From a checkpoint of a small mixture-of-experts model trained on Wikipedia: 435M tokens.
Below are experts of layer 2 (counted from 0) of a mixture-of-experts language model. Rows are named router (the router's row for the expert) and show model dimensions 0-95. Each number is 128 + 24 x the weight over its row's rms, rounded and kept within 0 to 255.
After each expert's rows: "gets" lists some tokens that make up at least twice as much of what it gets as of all text. This comes from a sample of Wikipedia text that the model never trained on. Tokens count by the router's weight.

# expert 35
router [112 160 125 150 102  96 110 154 102  79 138 155 182  80 117 151 132 148 112 147 142 124 138 141 138  97 156 154 137 143 114 133 157 145 113 116 116 101 140 121 154 143  70 185 128 168 135 125 109 108 114  94 145 148 123 194 112 110 131 153 141 152 144 126 122 137 112 124 135 153  78 135 121  91 153 100 116  96 140 157 147 132 137 131 169 146 143  98 124 157 109 121 122 169 114 134]
gets: "\n", "\n\n", "|", "an", " at", "00"

# expert 8
router [123 122 144 140 146 100 107 176  92 153 143 131 191 111  84 115 174 105 152 170 124 135 150 155 122  89 149 150 123 148 130 151 156 115 119  93 130  90 145 102 106 122  98 114  95 148 115 134 130 185 121 144 124 152  92 133 116 141 120 132 168 111 110 109  88  97 130 147 105  79 127 138 136 107 158  92 144 120 163 151 172 124 124 146 121 111 132 116 117 112 155 123 144 118 165 131]
gets: "h", "f", "v", "et", "p", "w"

# expert 58
router [145 129 149 148  96 147 127 110 166 114  81  99 141 145 121 147 128 156 118  94 111 116 146 118 108 101  85 128 125 106  99 106 174 126 119 154 129 104 112 120 136 112 118 126 161 136  99 127 105 126 111  85 118 119 145 125 206 140 130 164 120 182 134 106 130  93 145  89 119 129 141 138  76 112 130  87 142 139 136 123 135 143 136 121 140 169 132 128  74 133 128 142 163 147 126 187]
gets: " C", " M", " B", " D", " L", " A"

# expert 33
router [110 111 124 165 138 131 104 152 165  66 147 143 146 140 115 119 145 135 150 129 104 129 103 152 154 138 109 164 153 124 127 130 122 153 115  91 139 121 160 109 123 136 155 128 143 107 102  96 103 121 100 147 112 131 135 124 159 124 122 122 152 135 162  93 112 115 111  76 110 126  87 173 129 127 149  66 169 118 125 173 163 116 126 163 181 140 111 117 131 119  82 136 165 106 157 115]
gets: " the", " a", " and", " to", " as", " that"

# expert 59
router [173 149 131 135 134 115 106 134 157 151 121 116 159 132 132 166 146 101  91 138 120 111  92 102 106 100 133 192 119 123 142 157 136 128 134 111 120  75 169 114 123 128 133 172 122 134 100 100 134 152 112 109 137 127 128 116 182 146 124 125 140 142 109 103 111 106  97  88 172 103 103 125  80 141 123 139 194 132 151 130 131 160 124 144 147 119 107 128 117 167 118 147 135 159 168 159]
gets: "==", "===", ".", " =", " ==", "="

# expert 17
router [114 179 138  94 167 106  98 162 146 132 136 150 134  82 135 132 126 115 155 105 108 125  85 161 133 150 101 133 134 129 115 135 140 128 135  70 191 104 182 136 144 119 102 146  98  87 113 121 126 121 132 158 137 122 106 111 167 139 134 161 128 105 167 105 133 133  74 113 139  84 149 171 120 130 127 114 133  98 117 122 164 132  90 142 138 118 139 135 120 159 121 126 140 155 123 165]
gets: "1", "2", "3", "0", "4", "5"

# expert 11
router [164 131 139 146 137 113 156 149 108 123  84 128 107 146 127 148 153 104 145 153 191 109 106 106 102 113 112 129 108 161 134 133 161 137 178 136 163 136 133  88 116  84 133 125  85 100 109  78 160  89 134 101 106 182 149 172 177 131  96 122 124 143 112 133  90 124  82  91 158 132 138 117 117 140 124 120 131 123 146 124 135 126 145 142 132 162 148 136 118 128 123 109  96 138 146 140]
gets: "l", "ill", "in", "id", "all", "k"

# expert 16
router [128 143 114 124 149 129  88 149  89 117 124 120 140  94 159 127 150 158  83 134 139 123 131 118 110 109 132 148 128 117 103  78 188 156 164 138 137  88 149 130 184 106  82 157 123 108 154 131 128 125 131 108 119 126 148 135 140 165 116 146 137 165 108 133 102  98  88 100 180 137  92 136 124 109 148 110 127  99 131 172 120 135 118 131 177 131 148  83 133 153  87 140 125 121 116 148]
gets: "\n", "\n\n", "|", "==", ".", "an"

# expert 39
router [115 111 132 154 137  72 150 147 156 145  94 171 129 152 171 187 126 120 174 159 132 124 136  89 149  97 102 118 137 109 147  91 102 127 138 115 106 116 103  68 129 153 117 171 133 132  94 112 181 116 130 155 142 174 123 108 124 118 123 125 134 116 115 118 151 101 116 114 115 133  65 137 147 134 137 149 120  88 158 110  83 133 128 117 116 116 115 120 129 128 150 151 112 120 111 116]
gets: "y", "s", "a", "es", "or", "is"

# expert 29
router [106 161 107 113 159 107 136 184 128 112 147 176 142  74 131 126 137 116 138  74 135 136 129 158 113 129 102 113 116 109 104 151 151 124 119  93 153 106 151 119 188 120 135 177 121 102 112 121 113 134 135 180 129 131 130 113 121 127 137 112 106 120 143  96 152 151  65  98 141 115 139 148 121 123 138 119 145  87 157 125  99 101 100 126 187 167 131 129 117 144 133 129 147 134 126 166]
gets: "1", "2", "3", "4", "5", "in"

# expert 44
router [116 140 102 152 157 125 167 148 172  98 124 160 173 116 163 142 186 165 150 143 109  90 122 132 108 138 153 138 161 106  78 155 108 162 129  83 135 135 115  85 132 110 136 135 114 102  98 131 114 123 134  91 121 119 130 101 162 111  77 135 153 171 132 137 142 121 114 113  93 109  79 146 110  89 134 116 110 147 142 176 135 136 107 148 124 113 139 129 136 138 153 132 119 106 145 120]
gets: " and", " a", "01", "00", "02", "99"

# expert 61
router [144 128 122 148  97 126  91 122 145  85  86 148 130  91 160 106 143 140 132 168 131 115 162 150 177  98 139 167 117 110 122  93 113 130 108 119 132 103 142  79 138 108 138 114 138 143 105 138 118 122  79 136 126 139 122 136 163 168  60  93 158 105 137 126 121 125 139 108 115 136 107 152 139 144 200  94 149 134 130 169 143 134 114 144 129 121 114 117 123 150 121 124 115 132 184 138]
gets: " f", " d", " b", " t", "ro", " s"

# expert 7
router [138 147 124 152 140 100 108 173 118 139 154 119 154 108 171 108 127 143 117 111 113  91  97 106 127 121 150 144 130 146 134  91 179 109 112 128 143  89  99 100 180 120 108 115 147 180 154 140 130 119 134  95  81 122 139 134 133 142 114 107 131 131 114 107  89  71  87 154 164 151 119 132  77  98 128 120 128 120 163 159 152 119 131 145 169 129  95 114 133 124  89 137 120 147 136 153]
gets: "\n\n", "\n", " the", "==", " a", "ist"

# expert 40
router [137 120  86  96 101 165 145 101 167 157 119 130 115 141 168 131 132 139 110 115 161  90 148 152 126 133 121 150 124 131 105 124 137 146 176 130 123 119 154  79 145 125  93 160  66 150 170 127  98 147 155 136  99 175 107 172 116 166 107 116 135 170 115 113 115 140 138 129 146  74 117 127  85 155 132 106 142 112 105 147 126 138 142 160 142 132 103 125 118 117  77 128 131 123 145 123]
gets: "le", "ow", "ost", "on", "os", "age"

# expert 24
router [152 140 143 131 156 161 126 100  99  91 142 153 157 149 164 162 137  91 111 126 116 106 128 134 135 108 143 127 126 136  77 125 174 151 107 134 142  83 178  80 151 119 144 122 133  82  93 120 105 108 133 137 131 143 116 104 170 174 125 106 161 129 119 125 114 109 117 118 114  89 129 160 100 140 156  92 129 141 149 153 112 138 136 152 128 151 143 105 110 156 112 105 122 153 196 131]
gets: " m", " l", " f", " s", " c", " p"

# expert 2
router [140 132 130 110 123  81  90 125 133  74 135 122 188 144 120 135 134 161 103  97 102 121 151 174 116 100 171 174 123 120 141 101 136 145 111 136 129 130 140 157 126 136 141 117 106 104 120 144 135  98 145 168 137 113 100 142 142 115 127  97 145 148  96  87 111  80 148 113  97 130 148 159 111 111 172  92 107 132 142 126 116 125  97 129 168 128 157 121  91 119 143 153 167 101 110 167]
gets: " S", " B", " R", " H", " M", " L"

# expert 9
router [161 136 115 118 146 152 125 120 112 108  69 132 134 112 130 142 114 160 148 127 118 139 140 101 130 182 134 119  91 159 132 118 158  98 136 114 121 139 122 136 146 119 119 112 102 147 130 108 123 174 122  88 101 140 120 133 173 222 130 160 143 118 155 110 102  83  94 165 121 109  92 103  58 153 120 132 126  98 119 135 123 137 137 152 152 130 145 113 118 126 138 121 148 148 133 147]
gets: " |", ";", ")", "at", ":", "0"

# expert 38
router [110 139  85 157 173 157 133  91 107 159  77 166 122 137 110 102 129 140 139 151 128 104 124 130 135 146 174 172 123 122 107 122 135 116 114  72 162 108 141 152 143 132  90 117 121 150 107 134 157 119  68 141 136 125 117 114 155 133 107 142 109 109 101 170 123 147 120 115 138 126 145 174  70 136 130 122 114 111 124 177  95 118 162 175 142 133 113 110 109 132 128  98 150 136 133 138]
gets: " in", " of", " to", " (", " by", " for"

# expert 15
router [125 129 140  79 139  93 139  83 125 140 149 146 108 121 126 112 141 115 125 119 146 140 110 108 121 117 175 114 109 141 104 106 150 150 122  73 185 114 124 124 180 134 139 110 111  78 126  80 144 117 110 136 102 132 124 177 101 136 106 101 125 124 158 126 108 146 135 172 122 129 108 141 123 175 123 131 123 123 161 108 116 131 118 150 116 140 126  70 132 104  75 191 116 138 122 134]
gets: "ing", "ed", " of", "s", "6", " a"

# expert 63
router [136 159 145 161 120 156 109  98 156  95 136 103 144 133 140 125 121 103 127 112 127 111 131 135 134 101  93 165 119 102  89  85 134 120 157 120 147  63 136  66 173 114 129 114 138 166  88 114 107 157 152 162 113 132 136 129 139 142 117 112 140 123  96 130 102 122 110 140 127 115 127 158 116 135 165  87 170 138 142 164 120 129 135 136  96 121 115 156  90 113 145 127 161 123 164 182]
gets: "re", "u", "n", "r", "ar", "i"

# expert 0
router [176 154 149 107 138 125 168  96 125 146 115 131 123 108 117 151 166 129 121 101 140 107  92 163 125 143 146 110 146 138  84 132 190 137 122 118 187 107 131  91 143 100  95 133  92  75 153 117 157 110 121 131 143 129 122 134 142 128  97 146 103 176 160 118 130 145 130 157 119  86 114 145 117 118 138  99 117 114 147 130 152 181 117 127 126 107 142 150 116 181 131 129 133 130 175 117]
gets: "1", "7", "2", "3", "8", "6"

# expert 62
router [109 117 105 120 119 122  93 122  86 133 133 110 132 126 107 114 131 102 145  91 140 121 132 169 160 110 121 151 148 104 134  93 159 170 119 143 133 137 186  99 166 129 132 152 138 153 130 118 117 155 117 135 139 122  91 132 115 162 143 106 170 108 145 102 136  82 123 163  99  75 127 114 139 128 167 140 128 146 167 106 141 135  91 129 178 133 125 129  95 119  70  90 148 144 166 131]
gets: "p", "f", " f", "t", "m", " F"

# expert 46
router [174 151 140 128 167  99 118 121 117 123 100 159 122 137 132 118 157 119 146 131 108 109 102 153 136 155 131 145  88 131 100 105 125 100 173 135 112 122 153 100 124 135 140 139 128 147 103 113 127 153 108 122 120 146  84 116 169 194 102 160 175 146 153 127  88 133 138 127 114  82 106 116 111 109 152 106 173 120 161 174 164 111  96 152 129 130  91 148 135 144 138  98 107 104 153 145]
gets: "ro", " to", "o", " pro", "ly", "l"

# expert 57
router [183 181 151 101 109 131 131 124 107 153 119 113 120 125 150 126 156 138  90  89 152 124  80 101 148 111 122 145 100 172 121 154 145 127 113 114 193  98 151 106 128 131 149 149 119 120 150  81 121 128 130 121 136 119 119 137 124 137  88  98 136 130 155  93 114 143 120 160 161 120 132 104  90 147 145  67 157  97 143 162 111 141  86 146 133 138 130 145 135 137 115  88 123 161 119 140]
gets: "ed", "ing", "en", "ated", "ent", "id"

# expert 14
router [146 176 126 144 131 123 135  84 109  79 154 130 125  78 196 100 161 101 107 148 124  97 112 180  95 150 101 133 124 157 142 147 160 108 132 135 118 104 189 114 154 150  81 111 148 151 108 127 146 106 131 145 131 167 128 145 124 108 118 113 167 115 125 144 127 120 136 130  87 100 140 147 118  93 150 123 114 121 105 111 112 126 123 128  99 119 160 152 115 115 142 169 109 134 108 127]
gets: "r", "a", "i", "v", "ad", "S"

# expert 3
router [150 141 103  97 126 128 135 163 159 132  84 148 181 135 150 116 125 114 111 119 145 132 150 106 119 104 109  98 135 128  93 145 135 139 115  99 124 122 122 100 142 110  78 154  97 146 111  57 169 127 150 128 111 138 144 107 155 170  65 112 119 176 113 112 135 112 103  97 158 123 137 149 136 153 121  76 173 116 156 172 122 125 141 144 138 118  99 142 138 135 127 126 141 129 154 139]
gets: "en", "ation", "as", "am", "ate", "um"

# expert 13
router [170 148 122 140 124  88  83 143 100 163 135 126 191 120 118 144 124  95 144 142 114 119 112 153 100 131 133 181 132 186 122 112 156 115 144 132 171  87 168 138 122 139 135 132 134 100 139  88 174 136 108 108 113 146  80 128 158 133 124 151 124 105 121 127 135  94 130 118 108 138  86 109 118 143 120 129 119 133 115 166 124 194 135 123 131 132 134 159 135 118  98 106 105  99 147 158]
gets: ".", ",", "==", "\"", "\n\n", "ed"

# expert 25
router [123 160 117 139 150 155 150 102  85  81 153 105 101 152 130 164 149 145 141 146 136 128 135 154 117 104 137 129  99 194 129 153 120 147 120 134 102 114 162 143 113 128 107 130 135 143 112 129 117 138 155  95  72 130 137 120 151 118 119 110 127 117 149 130 115 146  88 135 114 144 132 121  92 171 133  56 125  80 138 157 132 128 156 133 186 111 101 122 132 129  94  92 162  99 132 139]
gets: " |", ":", ";", ",", " (", " on"

# expert 4
router [134 185 153 154 136  97 116 107 122 165 117 164 150 152 146 166 127 114 137 152 104 121 103 175 162  97 149 119  74 121 133 126 133 128 153 101 122 130 167 137 126  59 112 125 155 119 151 101 119 107 102  96 103 130 145 117 120 157 129 153 179 126 127 113  98 149 154 150 131  91 120 161 107 123 136 106 135 107 143 133  97 159 115 132 116 138  93 133 126 164  73 125 136 155 125 132]
gets: " ", "-", "–", "/", "|", "p"

# expert 26
router [149 113 158 167 107 170 103  98 159  93 102 139 130 124 152 130 106 141 117 134 104 115 138 127 120 100 106 102 139  99 140  95 139 150 120 158 172 156 128  96 149 156 161 101 152 124 137 146  96  91 110 166 144 103  86 126 169 118 151 118 102 147  88 159 139 111 138  89  96 132 146 110 116  95 147 110 147 150 116 104  96 123 152 121 176 158 159 147  98 135  87 155 134 134 130 130]
gets: " M", " C", " c", " P", " p", "c"

# expert 10
router [110 126 127 137 137 142  88 155 108 146  75 142 113 108 151 147 169  94 150 107 110 136  75 109 105 165  95 150 110 114 143 139 141 136  98 129 105 130 142  71 112 103 146 165 133 144  73 129 174 119 135 150 155 136 122 108 138 110 115 124 145 108 128 122 144 150  91 115 139 100 141  91 149  84 164 128 129 155 159 126 101 141 110 136 100 183 120 128 131 113 135 121 116 161 174 143]
gets: "m", "r", "en", "b", "c", "v"

# expert 34
router [124 185 138 144 141 129 150 146 112 114 125 127 136 155 168 162 119 138 110  92 120 109 135 115 190 178 114 126 136 155  78 116 170 177 115 110 140 108 148 142 110 130 111 130 105  99  99 126 122 133 131 102 136 132 145 129  99 123 134 152 129 104 127 161 107  92 122 106 110 142 131 112 131 119 141 121 189 113 127 115 142 138 154 135 122 122  60 138 114 172  73 125 149 130 117 178]
gets: ",", ")", " and", ";", "),", " he"

# expert 20
router [153 145 132  99 128 156 103 149 129 128 100 142 152 129 124 174 184 142  94  99 155 111 106 125 110 132 141 167 127 149 102 127 172 117 145 104 146 112 160 133 120 102 114 144 109 136 148  91 113 118 118 135 141 157 122 160 135 172  92 106 131 137 100 155 108 115 101 118 131 100 137 147  68 129 137  92 175  75 147 139 146 140 127 176 136 151 142  95 112 123 110 119  95 101 141 168]
gets: "bum", "inal", "ed", "et", "qu", "hip"